{
  "num_hidden_layers": 8,
  "hidden_size": 128,
  "n_experts": 192,
  "experts_per_token": 8,
  "d_expert": 32,
  "d_shared_expert": 0,
  "hidden_act": "reglu",
  "moe_layers": [1, 2, 3, 4, 5, 6, 7],
  "router_score": "sigmoid",
  "normalize_top_k": true,
  "routed_scale": 1.0,
  "balance_loss": 0.000755,
  "balance_bias": true,
  "n_groups": 8,
  "groups_per_token": 2,
  "init_std_router": 0.0131,
  "lr_router": 0.000346,
  "vocab_size": 2048,
  "norm": "rmsnorm",
  "norm_eps": 1e-06,
  "tie_word_embeddings": false,
  "optimizer": "soap_variant",
  "learning_rate": 0.0101,
  "beta1": 0.95,
  "beta2": 0.98,
  "batch_tokens": 131072,
  "max_seq_len": 256,
  "train_tokens": 710000000,
  "max_steps": 5417,
  "dataset": "wikipedia_en"
}
Below are experts of layer 3 (counted from 0) of a mixture-of-experts language model. Rows are named router (the router's row for the expert), gate (a neuron's input weights, with its number), up (a neuron's input weights, with its number) and show model dimensions 0-127. Each number is 128 + 24 x the weight over its row's rms, rounded and kept within 0 to 255. Numbers have three digits each.
Before each expert's rows: "mostly gets" lists some tokens that are sent to it at least half of the time. This comes from a sample of Wikipedia text that the model never trained on.

# expert 56
mostly gets: "me", "ate", "are", "e", "ce", "ia"
router:108143136137113151151073117113151097111149138183166103115139106129122115130163128119138124133130183153080079149108150160117145126098126148134133173147141123128147131115145146122141124092148116111155134146134123134147113099146087140108113186101110178128141152133169115138138118132146139128125078132144140194099108130107140138120125078112161101136113096145166124077108157122123084104158
gate0:158146169138115121166128096118077158124151127141144138131119083160162125144160135135145141134107132132123127122130151157132170134129093121116139154153116170136105125109090170132160183121129158133138138084172086115170122077130134124086108066144123128138136150145109123141125155121154150114135106126138116148162095188098123132098126090133116091142105098077125111128118133106128086112134
up0:090119179102124097158120045112129129167126148133098097097164147125123126133123097127098134128096150082156136099108082121143165113160121136138137143170139151152130083144155145124119121159106125156160161142136148086154135092130135120136116128142122142093109159147145112080138104141150133150137119140114136126158086125104114110133079132150148116083125108139098145119141126164106111156171
gate1:112108129113149144148127133114125097123101103174116108127140128144134109134133165087097131130102101108121156095140115144108115075141112143120090101142159132115144148119140155116158150143168124140139126105121115096163144107124149080161143113121094120082135185108149116106148136137096104122110128149153145173149085172121144114118146120095178072135163103169178117114118114128120124097181
up1:129107137168134107117137098110114113144089153155149164175082169116129150135117123114136112117122074161122102098152134145153119187137163106144127154124129142112119079156096108150107122124111109112101148126157125137090133117142135148096154108142135148150148122088147141113098126140104081116130144140162122110095107150144148173165124153147072135095104158146077121101107107119122173146109
gate2:107143120095117132129145127135149114145131133089118152138102106147115133153153147156102123091137171159136104142148110119123126149169084113197137117137137101135128153117093073132161144095102130076139152101159152121147104118117120141101145183145133117137150141159132104095072098172156115161087117135125142155154134112091158103088130135131155114149160133151120140124095124141090103105156
up2:100147166103115140079134118103114177147163118134086112108085114158115114141141166153132151136107135133103127111107111116131131121115108104153136134171174146128140126159097137172118121089106106120146128090146108106135157121134088138130143151138092124090145106168066096124096125109122127124090124119116145185151107097117095109149140140159098127132118185126128118088120166124111094156149

# expert 18
mostly gets: "John ", "William ", "David ", "George ", "ael ", "York "
router:088157121135123145119112094113109110116118171166147083155151101129126121100152087088142121140106120166165152143151149125151134120093106128138122159134128114100166099160126142072167127115112102142145119134113111082113124132129131133131079110132100123096139119114174121119109118180097115137134108098109154147131126145089060151128114114146115099118155099183154144108150110176143108137134
gate0:093157145142100139129126124092089117136150132149139119113149173094133144113123132144163145137097146152126148163142124147135132173163067146125139124186134105104143106130126140090101158175093110123161148124147164122109130103116133152085145066145084158166132169120121128138102139143134133139118126127116138123120091142103090172134118097128073091128068104132107139128132123120148103132122
up0:151177125084127148133098132153159133138100135128118128117102105114129111141119094085111148120140083113135127161165149075100149119140126140144137102126123145147106175133110118121181141145105108144163132133097134123095155134130132159134100152142106116137085126141130182127124138163176122132105079181144149095155110119087076131162112096106118123074139136140130124100135093132133129177116
gate1:135156086131119133122114109103132085126100145157104097128179093112095091147123112140133148131089146130112119113136116129162078100116145171173144111088138101117150102136126082105161137098124137113119148123079115136134141134130170135103127119153133137075167151133160158131130155178172087153128121102119154168151119126116152122120126138183118109160137154162144135118163119166147129109131
up1:118108132110116131109143075139085102139074112181134110150117116143114109145103108103153134160127100139133152092123130113176093135117148133175131129073127138118108104184113147134136101081121138095079116140114094118116158162139134135103129125133148106088173165114141133101125139168146147132081126113128164109107130111086105146162104111137097138167117142133128138130161106140151128113086
gate2:136126102108073144127148133110120114101109113084163162155108106138123131129164146138149110132161118142121134099144176140136123113116108147156133135127102174138098147119111131129138125122148145116120108152108117151091099153133173135073141137103140141104115090083126108083144144068149102145147085082130150125119140136111169118112159138112119139182145156114150144160176133159142139066136
up2:151103125148154135123130142110114135145108114111168094114123117144127111120172141133154118091111120157110140134132100108145124104090143139132163158137119150137096136136101100163107163077135138160137087148111135084153136120144103142178140098135154083109139076123076153144141160132182116148118112153099149188122154123166173123119107143135118158128108161171124108104173123154132124149133

# expert 164
mostly gets: "Cent", "cent", "wh", "We", "mat", "consid"
router:113162134143119144125116139138140121107129109134163123123104111141157099060124087144153109157088225149150143117113115131164159155121123130121103117078152146122130076123147115112126122096144142117130106124184099089146121151076134153116101151116081122137161150079118143140128126133129135135137112140144143134123109158086135113136129083140148101143159102137134111162142109160144100115116
gate0:135164178113114128163142149101082112139133106120159139145153111202147135104106124170120146187116131112125160116117115133097120104143073134097093134166156146119119080148097159153159141103150138080159098132171132110145141152077139144088149103143118115120143132125122084132104122121130149120120127102087093131167131136102096124129143094132134092134131110116129103128139145119160112126123
up0:068130166118109126159133098112121130123123144102113118156159128122146136107123115139095147084123067149122108131121131103122126126142167106144165135115123143153113160134120129119122116154084154136144113116153134091081146079127146127172177153133151120083097116131116154118141083136159107165090103120161100117114137096104105136092159159135127110112141124161148175077137115083127151149111
gate1:121146145150165133140111156153122113145134139146100119116163121119153076087131137159124115116098118079135102140139119149163113102133077127138135086124125138136169111159157110099145169144134139115142141149173128116109117139117137069150109114113111104097146124166129135151114127136167101153106124101097108183152079169129129145151130148157143121110145161164139126105111102128150076116189
up1:093126146115096180108129110134085145105098117141145136188103107173140113103139124090122169146148123169099165117167110102144088129160148129106098158151133091114122140114126110134108141125123124105120124119165137178122141130140108155110140126157149145136105150089114083086100160135088131107121167156156116130097136061128123151137146135139118102162126108168085129126124147142129145117156
gate2:160139142114106129156156142142165075160126118150127127135120075146135128108152134148092148099150157150138135105127135196107116105136109118122163144085127147110107115112157157114128143164132176088181105147150118114149085094130090152128155126093095150185120146113111130129144127108107155116119087106151098154154117132121173115124145108117151102135146123107101150131185142131118098127126
up2:146144169106117132107157139096144145129187103117168125116089106158128141110133151132131134099133103105083120108144184115115101096118116107144170120095125192142146125134128123126161128102148115139136091114163116079207162113138153149112126081116086128141161113154116137134126153116138123136114102125151095161136137116140129140173090109153121104122129133143108152103156116123116124171157

# expert 23
mostly gets: "ap", "jec", "vic", "fec", "mul", "uc"
router:079121143128111146134084146153130119137123127107094138141119125142143130112102083104150127139121189119180134129177150148155135147112124144109154105083161125096125126139127103100147087135124119131098091124149136117140134102100093139133117144120084183137149171124115153102132093143129160119093158109076120174092158132117094115139153122085167120139152089124127093147115142127128093093111
gate0:091128097117110141171151120134080117170122100114093114185142124154146075110099064135107104117069121158109138136144156139105115149115120132153155089151127129134113099127140112131153106161160122111117136134148119171147115169084114122134167082112126146110136136120123127119155110166139151153124119117120115140103143143107103177140116113124128105112124100113085141128151129084121069102112
up0:101120099098089149141117138118126153136112129101103109187151118146151096127117099164100093113092155146132156146162103113124099124138142153121195066115135110127127110109160073077108105134123102122114119138145118107132119146133178131187135135124098160110126123093135142125145107149167123139120144137106118127112112069110120170073125123123140106129121120141157115107145104113116095145101
gate1:106090124151130136119134142132166124106105130120151106167162134125151096115130152099087127150069101104198110139111138132159141116126128122106114090122154119155133111114155098121169115114124156113146121155153117076145109082121131106131108107150056153129140119174120093124144136135138120155084112099112105142099088150138101126114137164151151110080131126134124104115166100119134119080115
up1:151158115150113141120136105115088084143120120149181165115105136162161133099096092109150134133120075126116117133134159125130126130124134105130137169122099113120144120164117113129128127121150130112110139149095107112133132147135118078076132134105184150124139139117121148098099087074087097118136124150124139111086122104113190149171133156150101139143141097187113137136125158124104154173152
gate2:145126117095095142130091115132157124146113103111136167165154133147153124123115117133131109090136109193143158097169138136162090080117104099146139128134153131116096119125114122115127119130132113117123104171151153148076156162127127121096157123121117113117107163135063136098124108101097140102099120081117071140113093101097117108133132117107143125127163151148144085130107155115170102086133
up2:084130145101140141104104071079125107141144125104103132147127108116179116173124130139116180102138076121138129127119121102103129154131107157119121134114146105152134102133140123156118097087169155137154117125096080115150116127132100143137145106123144090100119135149085154106162132111131095071143097118115146136108088127128085091114144126174116177114101108124142116105137113116185123142142

# expert 166
mostly gets: "serv", "memb", "represent", "ministr", "med", "chn"
router:105118155140148167109065095093151134067133130127152134116115145139115131091134120108130152144154166174114086116144117176109138154128123075097126104103151106064164101107101050155119112125129114119150101137109116132135119129127106156103086141130111133135145157072126136155120131154136124112116096142142113157133102142108125125130128124138167101142173130144140118150118114156117111148150
gate0:124133146124072184121154113109121089121153102135139126159128127142148130087121150157132154179133132131104142156119120184118092145139086073113123100148165116097149126127113103125162168163143158093185119133154125122164104135107112149122101122142170142128130117084117092124120134112135162110137108156106078152140098145122128134122106116100160081140136107134109126122140117102158088112100
up0:085167164094159078156112126123127175113107152103127090149151148115110125127118100141109082098135124136139131124127090083137101139088164135124116151156110160151117145124162176121148158185118095141113152140167153070104138120124134107154150127152145150128108113139152159111156092137169176174165124125102129150125135130110109145107128138126136135092116088130126119129117120118104113158135
gate1:111151133111133181120103112077122076107143138156141128134149149108148138127154107140103145082107079110153127128112059140118159126134075093118110061126160100115141099124090128122127145127110141154110102154118134136118155126152145119101142109124114141088151167096106105122131142129145094132105133141135120134097087171142116159149125136143150105142170145175135129156107119172112097141149
up1:146088130130127119144113134105109179087071138166153160178104105130092091146129146142189153104151145134143117121122154117157158143154103113144138129142148163154134086154122103136108114099118118112144128122151099131146123142124099095162106111143129143124105097138145124105114112112100165087143087169130185119113111137172134128165128083120102128137118155173109125108130151108118153132167
gate2:111134175103091163131100130111166128092098108127170121133100115137141123103131115107102129096152145190121122082157142160130121133132050124131143082130141104095090122116142085125144125162092140097135162181116128129136124108129088140122162109130132153135122129137115148095132152118103152111111078109157129132148109129097165119126154117107164112154167105170106165153126109119122142126120
up2:133127150115142136133112116133125130134107118165140121059101111140163075111095136130146153093176103140106142084099160132155131129095105113111128091114133144098154097153109084145124120136121157125146140150077120098131117115149111139149126105140157111142119104185099168120162175151124123091126107143117153158155114137082112123169113128130182096160119125161111110117145139103099127161114

# expert 61
mostly gets: "Be", "Te", "Me", "Pro", "Pe", "pre"
router:101141147131142152134124095096129141084144176127139118146147148128162163145107139111149076155134197157142109100175166179147146108094119163136139157110167143146121109108154100134159117116120107163117152121145129110085164097132113139104114147129120151149129151104113134144141074140137165078148131123143135161130097127106128159108114105104173138152148120126135158146122110118157086110137
gate0:087145122124085111115119147083091078145114133137121100161136121150154148121102151173128161086136135147140146151154131181128121135112104151148115139148175114129126096109113131092163129161115139111149153099146135135131163180147137125150141072133104154112125154119097113124145093143119171155169091129110071186164135110120092140133123114136136126099123117143104129131111143127147087105135
up0:114106096108139119139169118169088147084122140103124141119164099149145136113070114152130074121179104115136166149157137096167108117113164126117159124123107115144167140154079153067131125112123151138128090130119119095113105117138164138135103143119126134123119101142146098097131147116165110129131139160137113128149107159132150139138137170159180125121114119096125143067081122158140126139135
gate1:106084154164112163187142140108135132151110101107093113138165129145150133091127165138098114159112131134144128129123134148140157096103140143130128122135137149132189148118135138136139172158095132119171151095127120119139145121109136113120144132161118130126144138096168115160175121114110092120130155093141126148131067128117108190142128096181161117130148138170144131146108134146134139089189
up1:130151127170132136101139150156121141122118154188152122148074151161163103126104122082130126133145051107129117116137087097132107162157142110179099132125151173116143075136121149165150115117118136099144131123169119085134124143118102142143159107126139148131152119126122136095104147115104133141115146144098150139131113106106159160134110114155112162130098123152064115110138142150129151141080
gate2:101139138138169148153126147127105132109151182111127161163122131140157149112164197137131057130114128134121117137141150162104123126128113145172167121144105132129121149144156099117125134149120114138142122143154125146141116144142160133102158149127124151140114137129070134108141115131102139138124148080127124145111145117126149125095142133143218088160125126180148138143141122102089081078106
up2:104132168162148118115119115125047171146125121142109149101103151162178088151139136133129168137132127124105148114108152119101118100088107122132130124151125170160111160139128154140138121112146116154132112151140119141149168143146116143126156133144137112109144116139061133085139125143134105098092129074147120168130154083157091134121107141143154114098124149158125075091138116077111125124125

# expert 14
mostly gets: "John ", "William ", "David ", "sident ", "George ", "ael "
router:122178135134166114145081097097099152122104177157142107130125092133132152055148119109169123158075120159126176152127153113133145140083097127154142165123119136104143134177129140114138150111139121138130108124118142099095111117121111120139078110139093106104140121120146143131089125160120092129122112129103138150135146123124075139102125144132158115127151105152123133120132092196133088147146
gate0:118123130132087180159143109111071122132121113166125119125142145126150121148107107149123168146120116162121131153134126137102166166153103131084113131170129112090119131179097105130118157123110161091117119124151120137134170136082138125089125087119117135126126180132074138139080140134114140160121121133096098126140109185120106124131130126126082076142124095124139119092129091093106113166120
up0:116165127110142146159134082117132158097097165159146141120132091131128107118057100160133105143111098139115161149165106100122138138154150154103087098121111149116136126132122133099164174131116141126130141128108148083134161127108122138114093107146110167110096141135171122103074117162139092168103110130087141127140109136102085111101127134139148090122131132187111139112104117150150124164108
gate1:130139131117156093157099141091136113116143156175123155152153113125128127104101114140086135128082130129121132155162154116148117102123130106130127129103138100129185106128145140134131150148166151142150166119112165119147145107142153108102124110188101111118122197150173131143138139179164073167118130113116148181126132129115090120110156130150151106144106109144150139125166112180140105129152
up1:078117108152151097140108124109102097134141141127111153144170096138120154116071143115138115157111111160082106153154124130135070141170152111112090115104104144105131115128119150149104151132124126122116150121117124105155142110144170117154124138141132128141119167105154109092144118137121135124140163085130157119111137081130117145139105103156148135191058081105138118127118136136197108113143
gate2:114155127098130127135183125118115139134079169099122160151113147143107144124180146142109128096125135114119170089149148151129140114125097095161096142122136142104134125158134149135133125143137112124147123112123152153123121127122107093122138137111128146111142157109162095115135108089129112140154069073112110119168145147113149108134183175088103127166142142141142178139123144193097106096168
up2:119159144137165124165108111088129134143093119114118131098130173159136107132150148171119154094095105111113143133121132105164148151119106091142128153114126132075098115153104153156125136147137107134166070112140117138136140124112082074139115124145126106088161126142107130157129125135137108117155080113080132155139131129145078093126115152133089140141078154150086125154131114166119091170126

# expert 159
mostly gets: "serv", "Med", "memb", "requ", "med", "inv"
router:119134141136175157128094069103127099138115110153139123124136164133134130125111085123149132146098146139113136138137146145096118125087113063154121117129136125083175131129147055126124108127113113131108093118122137111076109087115086121119091138113098176134133125091126086176137108220114141121127126128144113145097118131152129110136126142115159111112153126104138117128107125116150145133097
gate0:089139110120113141167154140070095106141123078157109087131185168135145136112077124134130151149175161137071108138116138153110118145145097093122139123130159114133139167145084131107153153144133131129166158130161144162147132130154135119138134066125116132102136126107127125153114133116123156122116115110075089138135098096113147173145142117120134100110136087094118097130106141121145097112121
up0:151143157109157122109143132115112146123120120118158099135159098119126163121097093169135105146116121117115109125116137098137152168118138155105150120155139111144141114099109106138112116143053077117137140152123154108098123150157142148204151126117143173148135116107130151152149120123140133106135094138105081105134122125116085157123133152133178100075135132176127150085098094147176133125142
gate1:132135109104152156166123122101136127133107135144155109158136172102105086116114118129101125155084101127165157153148110140172133165113133084113106103130084118089168106134170130098151126102119133138111105151097109136100133135173115120141106152126104165101145119139136094126140187149150119154075149160150088141084131143119152115126090154116147100140165136131141159097104155120104125098120
up1:118128122117131126113129094139125106105107119126124131164119147137133098102115144118168156130107119125158113085101148099160138140119116114164094146163121145092137088141088136140123124111090167173141162143137099111086128123140108117113130145130138103116144110108129132101119144093149137095114163104150153128072130082127178189104111125104091139159115165193143101096143146123085142114089
gate2:115151136170105149108071110128133121129120092093129159118102123110108147159135099154108105123074129148127143132128121140122090117144104126167146155148178129086166178113128128132111112142162123118112102104152182174089115132136129121097136145138121105130113131129153098159080122137117137114077090136080111156138146114101152102149145137094158131123118133164096126142152144154117105085163
up2:144107159137109132097110095122129139163156121095128114111110135128137143130108145131132166086144100120119160125131157121091163090143076164135139148140111127132153131155095135157114099078163084128110120149088148108126143109192111203128141117143118109121156078149112111119164142124139114115137108169116130125123146120085081131153153137135137142124093147149096146087154146158126119165128

# expert 131
mostly gets: "curr", "Sil", "def", "d", "emp", "beg"
router:088137136143160161138092101106119116099089132163142126175135148141143132124126118119132093115128144123121141150154178141115146140135124119131145132133165094127139142186140073096149137099109140132081122151153127133095112145126111127092121186122112131122135144139148111143140141148114154102096089148130159163102170156099080146102137162125127115129176115099179105131082135130190142127124
gate0:115106133136108157134113142104064071136099116120127119139148155149155135153123080144128096129163097129141155129142125139140113107099100128087149131104150095115125159169130113126143165129135151119107128138174149177119099136101105123114178143126120151086170153122106097118138133138107143144115134132113125149119121138124076160137111131148123115134101098086154089114097184123200099122140
up0:137148136126139091110141134102086094144123120133118061113140123130146106097127127149109085131128136161100197118122107113125125136101161127121122176115113110129108154140123091163132121141091116121125129170129145093130095117132140106153157098139145130098126146125157183073153181154175126119110118109110152118142108099102069158089112132131165132134130127125152105086106121140128174139135
gate1:115129124128158145177126142121100121151144154101109103142175110134124094142161157156086090094121121107161123144133150125125142114157112105139105101126133099125125121147159132092168149150162145145102142087129111112092118116119100116112110140152043100114143138152137094108186151162127097136057119146118126133115125140125085115135140128140132117124137140157150095125142108116145167107185
up1:129121103141112136140128135122116150094117145142130120169105134127150109073095110124137188151149058165130143135111126104152114144134136107116115163151129136120134105125110155182079073141136126127088136139130110155114167130151136094126153149135140137111159179126120122079110143097102117133136148109100140091088130113124165128138096104165159140140101115163083129109110172133141116116082
gate2:170163105134130116170067124171157118073106137135082150089116134164164143143141189140123129077137128143157121155137149122108089121147111086156132143151148133127114155100127097127166157107142138082149132168137152134141125120142097123112137130107126134153100132126098108123139148107112138095134124145146132146115126124052151110135139141136133090142149103138132114140114171114098131112079
up2:145136090158144146147109096154102151121150112139101136077109139150182126147191151131129157118118094130118114135078159097105116131102091099133109119139123113165125128147117145138144136120175163093147146151122145100145152123117106146156155101103130099141126114143111123147139130128156128075108125149129195111120151113133086135135106160169187118153106151141093108086103122131124123152155

# expert 5
mostly gets: "John ", "William ", "David ", "George ", "ael ", "York "
router:095162157143132127118093104124124094112133181158140072147137100136113113141166085078128121149103133161160154138189135130133169122097113104144119141106124134109150131143143137119153152113124126145123145132122128122105101119135124128136111121124114119079126115107180096127120140202092126131138101120124159153119155144077089126136118127165145104129134109157117160078138090184112110144139
gate0:089114151104106120140123155113052101156123135162101101097132136108094151101119189148121143130105143117114118139136148134144116141121110116174149140141127125135097115150151172147132151090131131109141129133127169115145114152145109128150161091113119110129148177132120131107095190137161142131108097125066115136106137172101076145146115082110126116121103121098098089117121155151109145117110
up0:125131153076128105138082131119113155120132139148121111129133155150095129043112139099092124114094168115090144135159110078135114153082117166119137133146102142128118131130125139114132142106131095130102123159113171102096143112157120145155158125141158101136113134148138136115093161156144115116097104141096131147082112138099064140106128093140142124137116148125116089098140118170093169111104
gate1:120151137140127117119104130112133132152123141144143145136123097079074070133134114164131153126090110151156091110171112152175140097135137110125151103115135144092160108065122124108155167088146132144142164066151129113099138121141131125143140135116088133108132155108167134119126149149174129178113101106144138129138110121115091114121121114161152110169097137168127152120142101163151089144126
up1:117102119153127134139122092124099129135095188152168131161112133128124113123167074139118175187154108140125109131150128061149081095138106113154118187116148146126124093126111135112133123068156145114110138115132131112117137107156062128133130112135143118139151142135174117093110113140135097121114132134163150148118119115110090135116142158142107124131128163189101137116097106124130113141105
gate2:124114102115152116114110178167104091125123095086131155118092086142151165139169136138150152123148097116143147113153154175103110099140095133131128099121134124152149123100095136081113111141123159123120096146125126180140116154152137124091119125135130161127080133131142128066094183120103119128123124088163131149124105092084187141130161121134114137126131096138097147124120157134099117105120
up2:124117088145147148101124132111129117152123070127119113139102106160155095125123119168155121140120069122097126141102121155125125135155109129112171144136093185140104114113095158116130128094159176137114098148101136100151142123142145119138151102117142132131127108127132132172112172168103091117110160170146148130096110100163146149131127124129112135092145119158079104103121142167106174185111

# expert 144
mostly gets: "10", "12", "16", "13", "15", "11"
router:095149150101128181160112097098144135094107136112085110141164091145107113084116120098113138173145147148149112139136161154123161175151103128116121125125175165115150078119163118120128122122137117129114134143122105137116098118113106142115074124127135139123169147093136104120090136167136164118129080092144098144134142138126166178137155087132136123130153087159174131099102134123113149117116
gate0:155126190103110141142143141094093096163131127126111118166145137124109086131097128152133142121126139124116156142135155126097090140118080179135115113120180148074115087124164130078108144106140160112127102175126149169141096114128109132111139121157120155143137141123116183130137154141131160114151099114144136119127124173110108155174131113144125147100108088125087136095124158106126146140086
up0:098122114170096139123141140099131184134126157091142088120130112125122143091124134151116093095111129134119151127121074075112134106132123119113092176149117136116144119096143096128117142138146077114124137102156119073071151120163136116171150126137155169139110094126122110144124094124125140130107113155131110122153109126077091144089146165115152096092126132113139162078100121155111106118126
gate1:139115146150108174150123129110119136158097123167120131140166141122131099108154118112089121153137126095142176130115128157149129130104164144150167105161152130096165076136134141157135147130105148119137124135142115110107107121132114104130117127103094116116154172112196137147115134131139085146119140119121116138108076140115118152178177128172147119125150135196150149104146162127068127150155
up1:136103148171122119162114109140110131126094149160132136147139156132133112082106128094134122138161100151133145148171128145147092150166145177163135111152116140123145080135162164149143136102111148103098153131145116124116091095102105116146149126153145135121150103107134127092102122094083123087103129134123119131096106093120145165171106108140149158178120148177096139079119182125103112120124
gate2:087174099116113187107111136117130131132103148099119144133128122118076101152134137140137146106151138134145164108120134218108156094154106159132124106103107117095129117118113109150159135155120083154141123144143168157156155134118170127064105075126131119141104142112133095098106137137123144136138103112099119130146133114111167129110141081143144118128146126141096128093125144141129078115098
up2:136106124140080129102126066127157156137145091117164138113139119155169096140094125148146138095112121097054124099086163068138120097110108097119114097163117136149131116158115116143150117107108152153115131132109124122128145105121120137166143143128149147125091119155101159109152143123136114111100149139171139151142120133117108108147066145100121177146110168123147158098156140154104135147131

# expert 133
mostly gets: "fec", "p", "|---|---|---|---", "h", ".\"", "sident "
router:104170139177114132125121105128140136076144181138138142136140107102159116081100103131118138117117132122122171102122136135144176166105106122140126138105141157123135177141136112095145092082125143129124078116142121070107087151104073141119090130127117129086169128110125150154103097155123155143130121120127136165091103133095105149122108109147136121143175137123154124119122095141159096160145
gate0:091104112100122155129131135115096091115153130133085140141188145125116123116060129158128150138156151139131167132143150153139146135118137161105149114140133132098121140152120146129164141123117179079144171117130128111174135122107098121132139101105126133126149156145091106131111126144155178137133120133108121159116091099145095153143122079138096052090135126115137148134121132118185129159163
up0:082138124095108129124126102081125091075164147124097135101166104118141108112060154144101156100118125152120177107110138092124117094115150135109139126150128148145138138127138103111144150121093117153150134130153114096129104119147135140153136117120140119096122147142146124111123109152137155102112177187113096148102100093126110133120092058111093096121152159128134152073137112121141131163126
gate1:123101130147155164142098133116124120147135161111088142145126151093145081104112158130095119132113088102107151115140093169148127117108103124114119067141141142106170118127119118105161133123122143122108102141125111110109115159107091115152091121134099116078138137130146137094111130111139142155122137049137123144150078143074147162137130123165147118097152157160153141108136107115155159121184
up1:124097155184112159138149127111071139085149139160178156125115113132139130084138120127110151119155103115178089160128097108153135137157094109142142126124143134102118089169101153155094149112135143122104122118122139121151110107123102133116125129130168155112140148142104130063130112105131110095114121143153192127112120110116148185150117107154096103101154148121133094087126117122112106114160
gate2:116145153111129145100113129181146128129132150097092156129123133148159116125108141113136045085146124126111142116137125146108131120119109087164179115134136103139084132148098124112162122089125119112138115137088151124112126157106125102114117154100122100110153135148144156119135128113131143165130145112129110141145107157090170090143156106097153135131147140133104142171113125176105075080062
up2:119137128161130126081137138141146129125140169132117107124141084120171131136125149104129162098144098137108101143106112136086136137087120103133160129125122166108100153143108144175183094122167159131153104118084106077116147148164123134106153109130132091125135129137122156126137136068137106133124136168142132159124131129085111119176125088137121135090118140167061143101133157140104104164142

# expert 120
mostly gets: "At", "fec", "Of", "curr", "pres", "p"
router:080142143135116163122084108116141123126122132157114107112147112156168154132101092110180143166106147116110186115114152127160164133115135105162160155093150114125157140158141057083129093110088129149117116134126131120114123141122092168138118142091103171117147167119116115123114113177102132135106167138105145168086150119103077163117115154154144121145130121116134122122139136146124123128115
gate0:101128144117086185171091138125095109191137112106108122122178169121165140119138105153137135143076153133079151158116119118137138090133135112139143184131167137108153103152128142096145165131170167135184144136135106124141140136126079135131158110116088144118107117142119095103144101151131152101119137176106123128122138133129120125119114146164117068114115105123154113132132156136126136124135
up0:098171176092097159174120126146150164138112137058096144107138115096117114110126091130157156138088122118109144090115074123165124123126121116123138159098132127134101128093152132147120142153113165130144129141108114057098152114131127154163157153099134169123130100106141100109128115152142133147144150164122111124095140063135111126091107163161150102122152129148124119120119124148143129124146
gate1:151103157114112139148148123106100085121128100167115127124160125135156118127129161107115081134110122077141149118135122098124135119157120115177110114114167120120165088133105111094146153107113153139145129117150103155156165100126099120157146126162123096117118165164177125117149167138154114151097143138137144148093102146075119132159106102133118136066185138160151145096151114155155118121152
up1:117102134153132147121112125106078138098102170136125151139090156120113134124109133146139167145133086128129111097159138116111126161145104123106120137172101160095105081152154134096055133118116118116134159102132133136103095110121120098118139155106128164123126101125116146146110154063130113097131130081134169109118123073146130138136133076140105135159131128159093133088090169127114167131119
gate2:111123119098103158141138086172154094105103111112101109148111114099127141146157098147156147093126150100141148117108128146137129105166102160219164180137119120122099160168125104143120118115107098153143131168118137105149124134115100099114152129120113139147110115122102109119124149127137128132085140137136133151134143101093140105121122153159101113121170135170075185148128130139104107089102
up2:126115157116130149143140076144130153161145084134089077095146107151144109160127128155161145120131152084132133122105116121166086097115106133186143175135120130131099153132101138181144161076095121128148151139115113077143193121146094146141157117094116106130146110142134137122130139118139130095124145130157115139133140107101117127103120162177133122126124163141100153110131157154125088150114

# expert 63
mostly gets: "Te", "me", "Me", "Be", "Le", "Pe"
router:080142159124141151176084126098145103117107147132124136152101132108135162140158113144125094121110174170107118109114198161148144140134146160136088169129179141142105140131183114131136144092128144138102148141161133138115111115136106148127134140133109146111128135116109123145094125131139160128120125087160181149138153158102123140184137129126149111174115085152129107117144145162107089091131
gate0:114124161123114151188110137072106089141127139125121126143155121121132104091084099139125151140133120169134097127133173157097154134172127134137120097133120146120109147115144124137181152165155158121174127118122129189145121108105135148124153101153118149122116125140111096105099097170137144114134117123122136132149171143068161151141124111097144101144102093142123124153179131130183127095138
up0:155104132113078134138122132114138139096126160129091101167171120139085138130125092120101136109146098092146142177139081095146147135106144125160154154157124169143135124141114134105097150135125116131150152165121167084131145109112129117160131171124164122123096148124135118130168139116182102161077118163108089149128100077152118153088135146156123120139151130137121163126124117163125107153095
gate1:115114131141125147155121114114112095128058111121111124171183115105125120130122147138134141131133084146080094137119129157145128104167116129145078101147110116119179136151132126113156174143132148120139115154143097119100163072131159083126118085166129120078116142135134130154152134100122088145107119110096162159115118116138153142120154147119168088095120128153138127100132171124146108092153
up1:146120134166146117129121129129097135120126136139135151146130136122129097101094136129114146142154127133155126150160140080163092154116150107127135119123133152116149090142119134174172100124114122122139192108153115106108114118116093135104191116116161187144164122087123116110118160136109067058106162137104102136140130152106117139144128151158148129135127125196078145133122106119134129159111
gate2:111167127089134129153114112117143111126108148112090095126103117131081146132146159130124142077116153142152128079136143164131097076140069133176131124149115121132106119084136138153167133118110151149132130113160112131120126074104138112111131136132151168116096136141095125120107137114123130145146114105127093135151126140096173114122141130131165115191199121142143084119115154157127111078131
up2:143097175151105147114100092107156151178112102119128108087125090119160132150145147148100161158119121125099138137083145093125092114127086111162111157099123139138135130146110126137097129089138151157152133121124105106124123114149182120121137120138139115098142130169123127176135149118155111107075094151131112129073131089103131147132081154120121101127132165138101114140149158140110085181130